Weights of a small mixture-of-experts language model, trained from scratch on English Wikipedia: 40.7M parameters.
Below are experts of layer 4 (counted from 0) of a mixture-of-experts language model. Rows are named router (the router's row for the expert), gate (a neuron's input weights, with its number), up (a neuron's input weights, with its number) and show model dimensions 0-255. Each number is 500 + 25 x the weight over its row's rms, rounded and kept within 0 to 999. Numbers have three digits each.
After each expert's rows: a language model's description of what the expert responds to. This comes from a sample of Wikipedia text that the model never trained on.

# expert 48
router:517531472515554455519456464521475486531475513498483534487463468545539510489519484519489518494538510465511514499457468478507513487477467548535488524503492504492485481503506505501511524563466480491511527494468527533482472518486501533514485526500525473510520490479536483491499498450483480456546530511472537513498524495500490502533465487513520480487477472456444489477499469546495502488479526538531529464507536479459492529506535532492475485530470483495535460506532531517482501507517533501556457522475511502491505541452501519526509512492466532519486459499540511487524498505493484513493532504530489463507463513442500482515508484525506537478470516509519498557504497504490513499491496480487485496506511516526500473487472486516473448443525478516450536473518492496495509441528473
gate0:495537509520538512503496499496480477526522483535438487491447471538470533544499491502512554561507481468504493511515482490492505535486480507503467501559495527486466462494486534465487518524498454477524520513454552510464478491488496521536527500463484452522543492493538503466503451488498526476506524469516464488489511484502500512526481485496506479507466484481484489489498457525481507504489516520550529519478505482486477499492511532511478427485469439515482481480552511494515527496523552481513478528536477511472527530517433503494531520499448493518509482504499509477518484503533502535495519530515484464530477463476499490520508493470519506506471531490505498515517489483486477463488510522486479444507491454516506480506526504470534479460516480502480541453533503504485507465527474
up0:502535498489536517492496497545493494521546486517418481492468495524459510544489484524524516516490478473486522502517498490461505526455495477507463488527507492505490491491473519469494496485500470460525505486502525508449459495497515492512562488445471456533584463489535489509482467497482516489512521491510460498497499457515538572482496497477477482506487485503493506480514471547488518520519477525544508505508488472510453483505508496515440454458498481534471470471504519482465523495542506487500476534529499494476501534531437515483522516517480463521530475525510493497517464467511485520467515494500492464498460460482483492494515502473538512526489496527478503528524495460484466479489493493512474466528509473502503486464504504499522480491537477494501551473536504524455516463494493
What it handles: Section heading marks (==, ===), opening quotes, spaces and line breaks starting lines, and taxobox Kingdom entries in species articles.

# expert 52
router:507549437531541466550468488514456483526451493512471534508488478509522483500489448516480533508527516455467522495491470472493519502480455541503472508497506543490511460492532482505528519582483493496510544528470525532492450498511512528529478550510542466499532525497514463507468520471489471460508525505494504490487520498480494516528481488515478483490462488463471482501526486517503513498482523535533520449515520493471471539506533545507464477528481482485544460497520505478490523509527537490526491531455484528490542515484507512505522506493491502529508498499531494481517474492494456515502512494540506461500448506477481478515485481490532536492478534499531487532486480499502473519474499501481487471497499497516496486494457490501483453474546467542495525465464506493500489461537479
gate0:505534483514540523509450472522495461513475485476479526537456474525525451494516462497482525462543513450497493475506465454468544521479505496508449503477512498504512476490488499517513500523515481529499498512477489546513486519481499505524503508459512483491504534495506499471467477504483468496484529517486490486445568485506508554502486503499516476472476498472476497442507495497495501522469519510524500492543520473481496499534501495507462481540484496477516480522535495504492520547528570501470522519483508517499513524480515509500516495461470522524560463528477546475513526511529472479467526513492483513462515471476513510473472503460508530520441516511504494534547432466493512512495483501502508483519501489543464459520448479526494466482511497528510538503518507469479528478502453
up0:499509513503515489505509486514503476518507453539522502482510497519436523511490496522488505525516493481472503514485526524487489501514552462511481505501466482508508507478523460489459515449517549474507502507487451503502519487495481493493526472532521495473480484463478481491479485506459516481501507514509511536508495520504447477432515486532510507492505470510478481494482514468448560521490493491516552512507473512488518524502485500493551458494504462531466492510480509492504523447498483513522475492504500499476492459563488537489515542543516472508519479464526497498514429491481504534486522521468581461524519536534488550521546507494518501453534469456464501507451540485469515530499508456457503475508504557518492486505512510491493488493493511469506524538534473488475507468504503
What it handles: Line breaks after disambiguation titles and short page descriptions, plus and, or, semicolons, brackets and pipes joining list items.

# expert 25
router:501548464515535463552473489500475477528479505505473539488446472531537512522517462500481519508545497461503506500491460453487529477483481549469501520505521514476485445498543481489513521532472456487506549528465514519497451518524530550516485547480552463489534526492516458471481459495496509461503528492476543480476523503501514492517496476510488482484464468483476479487490477519512534490464514534544518460501513493469485535521539548508471484521472505499519468487520506480477524479519550484533483523503509511481519516479499528504531503499475486518513434525490524472513469528489466518512508507536523451513496524462495478507490504520517536488469511497515512527484488507479489507493494472500481477498488485531471484497470477513500448476520489512487527459471455477465507476533494
gate0:500523481510525464510474445523511449523521549514468512518489490545473454512517469506470519498534501461456491524488506482498500499497504507497477518513530526478475447510515506527496521499509462519514502461476491533531483510506521519471475479482497500496504481507477505496506489527502504454507557532454505498500545478495496515495494496513493471494503511477439484468477493515548531538528519535524459480496490514487473527541528530477488516542455451432537489494541479502506535514512510513531486529469498494434488492495496522485490496497466473522456483489502530487535469539474454515519498437498545489495495498468505486496492499514519532491484507475478497538499518462521476473466506512486488484519490522528481457485479498479532440472471520485471559513507540503473507488525458
up0:512533522468532485488502461491514466515519468536499500495482503502476507520520513482468485477504516511489504534475484500515531498552519473507493471467487495523514503553531511483508506519496508532479507528487464520525481508508522551503508523467499495521492558512511451507496495514549505534500511525565522467538544458463499473491551509471528495504471514503546458473543482537548549463517481526514528515496529533529529524487473460475454533489506506503504476510497509492459495516467527467496503506510446520528445481492486473470509477475507533489523474508445488467511491487508525514464483521462492518523524499469490527527529494542524519502475532485514503509571466480504479504506473506523540537486540518501497481532502495533506546435511504530492501511517503470505500492481470
What it handles: Long markdown table separator rows, opening parentheses, and linking words like including, via, for, from, by, plus word endings.

# expert 4
router:512544465522544462526464455522473486541476502475480531470484445538523503520486468504497549495543490479495520481502473458471526497473486542508504509488500494476497467468512501517530508545482475505522535496450496538480477533497516528527493513506532486492504504488503490474520470475471476470508528516520498502481528499500480504527474500515491444479464482445461487508489482530518497486475534534543504469542545500477468525509540547505486494538486478484496466498510510494476536511518525500508472552485512505492525529460518516503501517464471521508492473495535527482500494528514457504508520524541484458509457527443507491544492500470529540494465530490538515531482475514470500483483489497477475464507519469522486479506447469498512444468527492514468521472487499488496489500551477
gate0:554510475503532501565466453524445480546466478489482525489499438528500490465525481487473539482494503467505540489499530493482536484460518535548507514471544478482504481509517496523518525534468467490505490486467516506483485485522502498487430532488551471525546511524514501495494487529482503479513536462508531499473491497525486521480497492503555480500498504432508522474521481497497535473480494525553483526502483511469442535511519513540467463526463495508514488492539492478505501486519513480479497479463504498499531516503519499485482491506465501504519459503495493489515499506497488515524548511547485465549529538448486523536503525502530510495463516477491521540511504504466491507496494525512483479549466474475440483515509494498488463511538481528493502472478535501502519479505503
up0:546481490465484510504493464511503509521473492501479491472488491483454476478519495544529477465552520485507521481546510521521528547479493504499482508442510493509496461489476527501486484500505440546566471488480483480511443525543502516503463477463534487481519500529495508482524469540503513530488520503526478510499485483533510513530505531483520504516506511506502543532474502481495527473487475483497531522528457455513546501518517482518458505523517494457509503517523505500552503475444513499463538498488464507507549546482501513441471508533501475506507477491583504535503492487511461494477495561509510503530509481524552474530521546456505515484477511522494515526478510505463491451449493498519517494490455500493501504470485483532483501480487459519521503477496496510505483491491501
What it handles: Commas, pipes, line breaks and heading ends that close a list item or clause, plus linking words like with, when, as, which.

# expert 45
router:496547444532537454532484488494491460519492499512495559514465480520541517502510451485474531523498503461499507466490469476494539511461468546495500499529534526484539486474522508509482502556468484501508501519474505522498478481535487520531523538476500474495498487494535480478489497485491509459512537473458559475470538532492495511533497500480483450480471472490475491461518480518501515507494515515529498474489530515481531502542521523461488486545473445484488470461530505501483481505500554493505481538489472517483536480486535514487515513507470474536494466505528514479531494515516468520499516511583498462485484529483483478512486501503510554499477510494531478522512484509516478533520499517516480511483500472547522488502482493479494450491539467543492546470480533498490488495543475
gate0:582539509505511513491486487519445479542485559511486527475471473532522499489462442487452531511522505455451490498436469451491537513490465487534479476515476501534487498536505523479476515491497510446450521507484516540476505513509515502495521499495515494505511517507479509487525485483478497446476490503478510509489500507521540465489458485502547477510450500467465499480481464523521520495457499522521503472484548473455481540506494505523482522528513520490515500471530439503478520526493537505536466555527515537499519476522494478483485516505484507495532482540489504474494503519472495471487501473519487520526520517474503526509489538454503520514471500528524482510511510498526512537465490457518513488513516495510545473508528480484497462483539471513491551506491475463479497486494479
up0:519514505511493477533471484474500503544511540515523477450517489533495509520487480496495566502518484487517466454500513476555527520479509466500472536453487533486499517459517497505498538518497504484535494498502465544475497516495522539514526511474512512502500521526507477460459536502487508474548451517518499471546578529485506494558491489495505532495486508490497459510524505471482502506448510497493495470494512495510498503543494527546507498487515460513537496506494470549507481517508497479465478530544561526510483502478506515502501509487481522507488521510522517507456520549522510513503549498475501489476492532424494493563531497490498494494509456477543543526509461470518537472483451496504511497482461536529506518475476467536506481489526532517502504489502476490500500510539529
What it handles: Colons after infobox labels like Release date or Preceded by, word endings like -ly, -ed, -ive, plus to, up, States.

# expert 15
router:527539478519573463537469458516459483551477495493494526491466472542513485505514472498482524501533484469490510467500473461488551492476475520486472500499499543451488459498507510485511502541481454484505522491463505538468475513496530533529512543482522481489490507471519458483486490499475464464498514485492532484482560470505492508524482495490513462465448454482452489453518485560533530479507541539544532470498521504495501528516524530496482459509470468480507479474540511489474501497533532510523483520494511508455530512474488531478521526510478506526497475504505514474509461505526449510509534491530494470517491536490482470506484513512510546515462529509513504515499454498491482467477492498492470490505487473514499478520479492515483455450546473510489524501476507483492497495531491
gate0:522484525482503496527502460553512514497463486447523517509540517480493485570522514505507487484497514506513509513521502487504522517499496492506514486492491501511489477491499487456538460496497469477486476493502538466497505536469510519488530516484509520553534509479488453495474477502518447478478505511527482504502507505502477478530517507500482506516485578514493489549471490524512530515466486488496519538475478508490528499453511494536471549492493525468525470473534502507463533468530507527503493503550504490496537483462523491503533531426536503520507551518502469479549453501499509537466537503517462523499495548472471524523458521527527528488513539496491509481514538499494454516470501478530435516506533462488475524521523518478499492498479458503475546509476475466518515489463526
up0:533497516478514489542490452540505510494451491460510522500532499491488489564544514499502490471496517508506522512508498479518537510506482487482513483494510507506499507490501490456531465492476474480481476494497527466497499528478509523486537522476513514546532501475481455489490489495509447473466510516526479492504512509501481479527505504492487502515482565520492503551468477524506529514473498504498513533491487493500519502445507489534462536496498527479524458470537506509461533458537511525496473506546492493495544498459522486494528539433529498517514554520505464469549440508491526538477536510509470519496495554458469531525473529518533524508503542494488516477514519487495463522471482476517445518515535456495469528529523528478487492496487454500489556504469491471523485494471522
What it handles: Pipe characters and separator rows in Markdown tables such as league or election tables, plus infobox field starts like Based on, Kingdom.

# expert 2
router:542540472535560472517471487507476466545470518501474544484458453513543523490498459517498537509543486469487525476468489438461526500482474542499487533501531507460476480482499499514504486537451470490501529512476490534499452507512536525545511536498528466516504507479528473487477479504471506465516543499483523512457515511504510508504489482513500477481468477466450488469507495552502533479481522523525529473509529504480491530510511556515502474536472498497511476496522506484454494508533540513499472538490505519487500537462494511494499528502451485501482480513530507475513497512497450505512519499527496470515501526474488467517503511496544528501443516507499494559488492524477509513479471505501486480517497498538492463490458488493482448467522488521462551482489485496492485462526462
gate0:480544496535507493494520476593471499496514523515470528477454509530553460487506486498489514531503450491530499492508491489500568505476515550508458483507467523493494511498532511485512470527536468481505496471515488542456483462478534533504509513497485446481447522493478473546473508514497488479503566518477512513495498518508517531487467498527472466492471484504448487502503474486493510512502476510510556484464516516476475539563530522502497490505490488461490475498539536512511501503514506529528480494543442513508492512473476520514523509510495544490488473483519549496519492519515446485508500509538520452515497502493467471509494484532500550515501520485544505513473541501509499456529466493524511491454499507544506469509489505521468469479478495475509499491477505469510506495496461
up0:480534483538508519504528478578470492510511508512464536452454493537574441464494490498479512512494459494526493509515487483502544495474519552508496501502470527522531502491522502518515470532521500486504491477527479526456498493486529522524543512483528468496472529508478477570500511513496491501521553528507508500510487494535523506498482481519499469486483499512453462502527467480483541526504465513495529450493537551491438535558513486520490508510502499452469465474531525506504480506493511544488495481522457486516524505470465513506526525500508527502510484492502525473513505496509450458484521534528510457480493509501484434494455492514523507516514499498526531516519531508516507447530474485536531499484499524523510482501484475521503469467487501462515480500475504482502514497495463
What it handles: Pipe separators in climate and sports tables, plus word-initial pieces like ab, dep, ext, d, D starting longer words.

# expert 55
router:493544469554538452538493492499464480543470513498471547467489462517543484519506467515477537523517478455493520484476463458496533504472459536505502504493521551466506475488521525495483524563468486468504509518478516524492481532499506537522503520522511460474512517501511472488484474483488502458516526505499531511467535510502487505516500505497496460468469477480480452466507481538509512474484518523537532449513525492472506517503531546504480472520459477492504487481531513475464503507523556515505479542468486508475546508466508526487523495502475496532494493499507515474513478525513472519501502498537482448490502531475490499525447487506529542492453508486531543516479492516500482499489479496495496471474511471515486472496472488500501446485517487519478536447466471483482484462548466
gate1:497552467514517520523502488520464483565515503494464539508486478543514468540525473477508535513527498457486506506455454470474527484490505589481470493495498451497480464489539552520526532535498457478484494487458494525512508498485490483562510513513553490495477497474475510482491466477511485453520548506489529482521531499502483492496534486500471516499458475474454483462480485517490496481463516517501498426494543493470481505525522535480470460527477472476486477540528498493490542521503519528508488510486521511482528488458520517497493478485463512489487491521461484498518516497496466480484507495511526480475542495497515544516489436485523553480467502504520479489515474505497479500475461495502538505500493480507526478486479462512485449487491503489481533502499532488527494485494512
up1:504509486511481508559507532483489466540522492512461519505516484506506468545497486497510535523519511459490485458480540520489498474504484480457453446530505467501462447495506483534510504522466529535498483494474495476545454511548433497520517520480556489536495542502506500499486471480482524481511488480478495468518528487482473477528458427483475516508449488548475498486473517488525489512478483542510503476469486527547530519523465514506499463525498465472445499495504492510505511483515488475505510502495515528473491528479520518477534545540506522518507513493490504553532471465510500553532493513513528492542533503491505520483478489524537511488493462495529462468482495480464469527469482487492513537506493511508535539481502473498509505529493478531490494525522504511515491481457541
What it handles: The article the/The after prepositions, periods in abbreviations like vs., feat., and line breaks ending a title line.

# expert 53
router:499548462537547464528465476504466473540473513505462529477468464544528484509520458512480543516535480460510526480491475468472523524480462545489479535509493504474487467504518475494512523543481483470528547503467503527492464526513521543523489505507543466495502509481532470475477462496464495469535537495484548470484519479483477505537483498514514457495452489467456489488490500542532521490501530526545507468516527499474506515511524537465463469538470484483501476497529512488472535488527538512506472545473506507485511522479515525493514524488486505524463488519519501473532486486501465517498529500540514459519481507453507463522468504501515532504456515529536478537480483516473478494519474511471497489502517492504487480502464484490488453476536474534473516477495501493482512477524481
gate0:506532468499523463509498480499492464517487491504493535526506490532545507517500482492514533512521484459466510538475480441485531485462513547483490519517484507483499480473513518493465479539515489491516492514485503499500512513503510509532533536448512462499500538484494513498449496519494502473542511455490536476471527506518504512526509521537490497472482508502465439464515516520501513515519502540521518466469487525478497517532560564475473494548505509508514474486540494504525516472504525510471489542475503563476542510498454517519528500471502500500469490530486489525524493501529475480509494507558511448525459483491506490527474483526523585486487491462492452527515455509510475492507496509497493480504536473530479496475481511543508430477514485490460524489529479485514513462525487
up0:491515483500501453526498497491472445524493468475479533535492487530531494514492460465497516521542474441482521524471494471489509506464515550468470512500508502454512491484557510507445514537502449479510496501474526510513497481508515518583507493498517500527489537463520530480483498514503512485516495478497512477487492512503516509495508492513509509452484494494444452469515524527505488510510518526510504452498467514460509486539524537500467507561471513487487470542516517522555489486513520490481489544491513499482525544479469535504539500478487535499473475506472540535504493523522478484497499511533526467536471483499507500496502482500504557497473497502533492542509463536497464525526534507503500468509514487531488496481486501533508457463536438514475523495517464454519515508528458
What it handles: Pipes after header words in sports tables, e.g. League | Apps and Division | Place, plus commas, spaces and mid-word pieces in prose.

# expert 39
router:503527482526539477503452478502458486568475498506494524485481462541514506513508478503479561513529482449492513486504487458469506492481474570484507541493490525482485479506506507505517496548469471455512518526464507526474469532486537527548504532498529478487508521483499487477486486484491503443517540504479530485484525486501488507517466511497487452463447484486478473471515459538512495466493522526529514477496536495452487507513534530487483496524482489476529448479530504489479489501509563505518477543508496499460521529489520525495533516503463499497508499475518504503521481501499473509502483469539521468503469547463499489518500507506529539503415498486507520530489455509467498497501498513506493487483500468520488477506481512501490448452556471506460542472508495481486497476525500
gate1:512540504508559509547489488536462482526506509478493538462488487511523490511527488496471523513552492442479485479478470455502528457469498560503497480505498512485466478490504516527512464533477507498510501510492489507479494502509525490519528549472539455515499468509504512480459520507478485466517586520460482471522509477503509502491473495485502524496483485443456484480504454537529528502503522507532516479450511515455496511498516521501491485536474502491500458517516510498504490444496539485533445531489516479467484572509501491489478514509470514502502495512517491483501485484509465515509524452514497477529447538437480518514479481481516553509457491493487495505523497511538501482464502532514495483506506458522530474485484488491492445481543477532503527493496510501445500503489493
up1:505512462513509478497469501496499488497517545439471547475490486505537497488498494496457513517497506466463486522462475460490494504474474533501496474507498488506510498469506540523484500523444478492500549514529504508533495541562513458499517536486512492535507478472497453515467524496511498496513509533450521485486475488515536531510466457519512518481497501489514459479509445511448507501557518497466508490444527490466488505472472496515449506542521484496517500559493504504480483476500538509449459525495526471463534508462499509501497534490497480471489477515483473504509524530467478462486517493510468521464447536459498494504498507520506512475487515533501471522541498526511509495485509540518519519525492528572496511508521490472549492480520471530506512494501538477435510495483469
What it handles: The word the or The, especially opening a paragraph or article, and the following, first, original, after.

# expert 26
router:524553459549537467540499469507493469535477525505466537495468464527545484512519459497486548493534488459496519478477475462475526487470486538493493519508505528477502472488532492508516512545488474486503512507483525516498477513517524528535509544497524459501521503479546484486481490497454466452513538522493511477461501505482493525498484493493508460492463478469455503463493466538508512494503517517546525469484528496469484530519539546485486478522467488491512476490530489489483502498530547516506471537497499524470528534463500515487537516493464482512492476516514492485513471525531461516511518525541493468474485543465497498536467487486535545507454527512529499536492491529492502515504486485491483510516488462547507470501464476499483447481543475527491536472502508471473488459524466
gate0:519536503551510520562492491503459504528510499499479540483485489525505465486475486495520539478531473466494501466511475470488542513503489539480494504530488515478464481509481513484496506558487504514482515477458535509487473514488513512502518525518516499501470497512515493465484478469519484453503527488509529527462551490484518503507475456550520465503422498474484510461520422529528538477457494532530542484468526517504450488547470532500467457519466475490511489512531487512468530478504506505532526516507503517539517512498480520459518498454474490509502489506536486457525500545506458539479531522494521456540510497506486507487465511486542518491478498488547528514522483503488531502504542487510481497511514465514495494511496486521496460466542459509475521526483479522486537487490495
up0:495543509557529489577518551469503536536517526543513502475508516526519481478496479492530560530523501500495521500530469493476529494531518479512513526514494524505501468479462507484527519491509537524501516473537565469489469505501511493479481544484522531553497492481508458509497484478526506496522498466504485529496507548507526501469467501522493451473450512486498513478518477466507513494450511540492546491472499550488468519496484551479499459505505481527502515486508509537447533440565503471493512528490480543568546499505496476494507511462522516491522483474515495497505490512508459495466506527509521510501521494499493521487501481503511515481523510442512504496552480502480488490521473464533472522499534513496521529488504487502481468498499501497497500516509497505523551509555528
What it handles: Possessive determiners his, its, their, the preposition in, and suffix pieces like resident-ial, in prose and table rows.

# expert 9
router:521540474522534468535466483514485479537482498516475531491468491512504493500496465489494543514535496468481521483505467443507520475465469567509489515537496528485502482503509519500500515548478479488494501531465511529473448466495501510520514524459514472475536490484527450508474495499482493446511541510493517482480527523509493516545495524505488443469484475455480488490514512521510553489508523504530513450507523488471480497540532546495495494530447480516495464478530497477442500520522546505529490555487502521470538533453515537502516510467470482496506496512525481494501494509513467492515512509545508479496474529472507494521503475489526516492445480514550475529488487517474498505476508480484486504513510498523505480481473501514471445495532477541487531436504492470481498473547477
gate1:512513510512498494502497476503495497499467467485500508489501480485452486508525490522497494563474501502508465481518531494478516483504482496518463478492512575509462444489465541480521480457517504483502513507472497534521517478503512518501475495494443501487512469521463534516530516469493487476480502476538478536491495479518484499562507504446467442507513528496482461533543511510425493476463508486511520467492501525493510473511497505512511519485428453515496467520520440482499496521536492529466493498473489507515502502495484506476527511458503498523485460501501493497525485493485461528505483530500473479532483487523556468494502492472496497478483463550536527497518532471497469501487518497466465395462518487472484518508508535520502493521496525529505522537499484482517531492507457
up1:503509508514491501504509488508512513496476481476486496485509486474449475501518498526502499543482511507516461481511528499492518477511494491510472490503523573525472438496459553482530474468526507482495513508469499514511511486503510513504484478499441515507513459529457531528543529477489496486481507485525481527499483483515487504557506505458466447516516532508487465538543529500440490489459521481503510470493493519492499477533485505510513517471424475513493472531520426487503505520517475530474490484477491493525504511498489508483532518464499484520468460497492505512525499489484456517508482529504469482539476490536553489489504484465498489461484467548538530479512520471495477506487519491466455400459528493472482528497506535523496499514496522526517518547519496482526531498510465
What it handles: Plural determiners and pronouns like these, those, they, two, blank lines before section headers, and middle pieces of foreign names.

# expert 41
router:510531449528559462543455478502452490546478496507474529479496478527515509493512477485475535507529498451494502460486489469468527490467461519514485522533518521475494472499496502519496523550493483470494522493466523553483477486496508526516499548480527462492509483460510475494490493483490514456523528485481526497484561492506497500519505493495503464496470446440456487467520480534520536476529532534531530461492504519484493511527553532489471480533459484488486483490519511479474493512517529494524498547487509497468519498467510530502500519522477507512501455481530501486525496504495463512504563498538496453493471522474485470510503512510521540495456528506527506550497473494515483491516487508463487480508503496516492482504454491505473446468563473529477520486502483479468471493521479
gate2:498505517493486500458503510546485542494502477497483465504535524470545459482488490507486516552476517469537491489512486518506481486499506494521459497533473486476483490553510554504479485484485486500437550504451532508490490488506505504472543572483518526473513502481508442512540523498552516504543500456520481527543487513531486474505482488475477526473518505491478457515481495500514499528475488476500498482497485516506507561500486478510482530514512469481472514499495469483502527493516495480430518528491500557515471470476515495498461498511506521453501475493509488547501467493495489480528546489502488498478471461506518498539496521495447518530529540521510469478486440486521481466460496505513562512517487495495539519529497488487508496516492480471538506524535507540497507541480551
up2:498505512495505493466489516558488524501524497489482460512519508487538450485483490504501517545488529473522487477519509514502481497501507490508448499532488506488477486532518559504476509497485499530407547490448511504501477490514525508467545576491520507490512513499507459531551539507552514499530493459517478543513491498514483471519474485494481494481501502484479473530492504504523486523454508487486498459524506503501525563508473489495472546512512466484480497483505506478476542491510499476457511539480512545518489477468521491493466493504503501452491479477501495517515483471526483464490531480506482505501462447494512498530510488531456518558531527534520467458481437491515486462448507508532565492516487502509525518526508487481508499516487472474510511523528533534492506518490535
What it handles: B/b word starts, time and place prepositions like until, between, since, over, and pipes in league standings tables.

# expert 0
router:471585478517545485548480483519463472520509493493492543500471481511510502518526461486495515522545506483494538489485505479461530508503489527503509516489500500481485449494526517476515523552484483488490506527494492531501462505498508575537495508497514467492518491475515482477477469482481497468501532478482542489477515484491495504523480492506547450445446479492486480450485491508521511498482523527513521468493555500463490519516517541487484483525450490464527485452537505491485473490519532500509464555486500523479520507494477538465510510517477485527512461490523501491526471488508454530497524484532505469504495521460483473545482486504537561503439489527510494535495493518485488525479468500497508495491497484507487476501456507492462457495552488531508542474482515487482477464520469
gate0:476483526489479508493439441496484526501475499478512500506533495495513510505478501494490492503523525508493503517545518497461512535490521500537541511501509466516503512519536522482524508484507509474488486539518525509523507447480499513509485526541495490475548516484514520483498498495502499511520500479487535483514486430530488505545522507517521495511470481489506527457489511526477478502478485481449537440502503506495491489504550492498507485504453490467464518504525504491507519501504492511509507532457489491521501493571508456498490468442529511503470494486494499539519541493513536471519486510504493497521529500473502527457565467500553480476465463512489555480525521559515535478463505518512497518497427565531455471504485489520466504533524526493481469496472467506479560477494538
up0:473521464471487495465463479523433494499461529511526489520512470493514516477525483482478480501530505517522503536543506494480511514471544502554538538482519499504499507484535555510486523533517493478502485529524484523537501442505534516505521519512485468487550484510520543461501500457527499516513489463507545485533522451529478526524544496491491497501491475487496510469458520504527495474485522492465524460506523456505477520499530508485475451510444468472483536500506513502498543476499489481494521518465477496506525486544546496492478502475506493513504495470489533517496512518505525467500512488497469488534510478469472492475542461509533492505493470490485530512527523540524547512465489514511509502520472536517457431481467550546478508510512507493478493480504441471491545473487511
What it handles: Line breaks closing markdown table rows and separator rows in results, election and track-list tables, plus capitalized name starts like Har, Dr, William.

# expert 14
router:504558472544539463508455488509465463551500496514492535508434452515514519509518465487477522506528495454499507499474448465484526514469468570492513535497484526486506485516503497515491495537473466515502501518459524527487446495524529529525488546507526487492512535483544491493500487501473517471507535498483513485498512518525504497502473492509519435465484476466470502472485476510497521496497533502535515474492546509466525522514531546502490456544475473487508451474527505500479510523508543489508487550495496519484539539475512523502510533466473490511487468493495486476525478535494465534499501510543503479485472498469522483534465479509519555491458486492517521507485486527473480503485517513519468470493501490522496473505471466498489452494518486521486543471486514501489461465528457
gate3:511557516490494489475465482539508527546498492531506511539478462543517497509471457496508518489511516452491493514507484495499560511439531568520528504534512522476495463503508490521499506518508486493491488490485491499490493499511496531503515527479495459479513480502514484472497498462513505496520554496497497510457492498532506503544461527492536460496510502486482486500550500536525544528530468514556523449479507437469504501504531541493457479519460487531543483490509507491499489519527530470472478505511508524477495515487479525488558497498440527473484521485542509511510545496546483516563525503534489453488433523475498506536468537508495541492498525529494470495487483483486478507490523535489512470525516476522501476498468463491495469475504468512486526490499504511486515449477504
up3:493477511547515535460456495515519465458468527478521492489477507441510518514470524501472453499491502552500515463499528516495490517550453518455495493475489467528524524515465537479488468530506477526499501524508533543470473498529523517559510495482514488510503509511472488493490469497487477471495455486527491491508488528480507517447515496543525504509486513495525503478471527474474464511487548482495461526485512574474487510495513523538516525478554512471476540486493499492457507480490506502514517494497501492499526491487495468501450477465530462510499469507496504458499485485513501449464481498522461518475517536508519516490536500511497473473494556447493540508518494515504561491498538491497476521495534526510511482481497534542446528498499541547466509500537518517502481523514479
What it handles: Nouns like name, town, village, located after "is a", word-final pieces such as surn-ame, seven-teen, and table cell numbers.

# expert 38
router:509550463528558462531466468524473471539471500491471543483474463531522483504510456508486536525536484454470524481490470461498528494486480549499495537500510526466491466483518497500493514541477474488497528508463521525475469511505518533530490543494534466481501500474533484484496479483461505454506536508466539510481537500510511511527482500505503467482460478464463489466511482539520533482488527535536524463503537511451484534507540541489480484529465487503531471479539499485466504488530544514524487549484506512477523533471502526492513519490464503512482483486515511473521473512518464509508524486548499460497484523472508479543468489497536536494455511521529493535479490524503489511489468498496485491498501487515494467494474482502502446477530474531485530473492509485472494468532471
gate0:507542542509529494517468484546491503525507545503501543474472483514508456523481475493488470531513523460478476484525478490482508510475463503511475503496497524488507465513493489494495508531500489519546510481477493516525449507525522493518435525510518445507485515516500462490497478512464479483552514519507523480534504517495501483521465521492498537523471496496418488455503511533516482469447528504546504481510522490510481542489536529489507529546471511498441467469486474505466505540498509494519503538524476531522509523461501547519504520439507500515448458481494500485515480491518478511543515493535505467526466496470523496487504480539536546508510511509539485541484479482502502498501510496513510504481514479512527448504496505505494430478549492540479523481514476483478489531542485
up0:515493512525474517514516470455493509462502495514500492487465505516477485472502512514499464498515534451543515552474496477550547516482497540454504557512530514454553489512492532519558486470506463496534498530510502533522499493521521510466472483502497531527526499478535520521507493488466499497465502486498459508509482496492494477480514476518500475514470483519522534514476484483456537477523490503475497536521527535462484496514468470521549483470525507521514528499513507497537536506536506491512531484506516533491482504496486452489494514473435471458553494487519508489498528528495513542446510530463484476481545496535498515519511492533496492552473527501522539482497512487491475502524461506463472505519526483496476564477558505499484514531485505482515502537510545516498474460483542
What it handles: The word the, and capital initials like N, T, L, after prepositions, as in "of the country", "on the roof of the".

# expert 34
router:513549480530543477513479487519453472556476504486467539488486482545496483502487460523496529500512459469462524476468499465504508509502473530493502517532486524491484489488526491510489525542488482465497532490463493540500470508520496512549481522487515468492511485449532488474531466497463497459500523500497527496496507478518504536505489524509483456464470477469444487463523461530509517481512525517516520485515525491451498527527549534486481471536450475485493473461539505512480523506526541509518466538452501520471532531466499516493523542504479514516478478514520507483508484489526463505514521469550495481527458508468478500504475506508520521509460505501527481520469500547456469492489505481485502472507482466514490472498476501496489453497552463543482521489514510475472524465539464
gate0:496515476491519527524495512505440509542471507506460510481470478567551497527521485508489527511530456455502524486476491465481537484487474542482504524466509551482474470472509495506459539526481471500474503471482510528498483505481528534511507496517546451520495505473515474495493492500489510451512555492527512489455535529489499497467494475501522425510465453456478509469505492534509515528497539506528505482531516503499500511541526560509484472494467454479491473471516516527456486496530535499493498522514549494455523526479509507518511468502492475508485515498510493486523512538495478526493520480514502453485496487480468497514498493494537570478499491474477526517504464492481528514529507483490511497484475497544501471483462498511521449480518446476441519484488506507523487477521506
up0:521504505488542533523497484480445510521461522499481508483462484554553524527511474507506513494522457464498510500468512458459531480480454526488494526483524550475478478497506490496484530525468476507473497424472514512509458496480523520483509507518536459520498491495521460503483515509499506469520559489487512487458529528497489518471499487510525453499491477455464511476495512518517517536503513495520500494538513524479518484520516537483495487498470459472487499473501527525452476472533532480501504516529544506450504537484477510521518469517507462522507535492517492474531481563510490523493503458517522457486490495506466506503518497514561560467513493481480544497490473485475523516538530467470495495494464521541484493509462492511519476516518463481429507483486491484492496477505478
What it handles: Middle pieces of words split into tokens, such as under'gr'aduate, t'enn'is, B'asketball', and year prefixes like 194, 198, 199.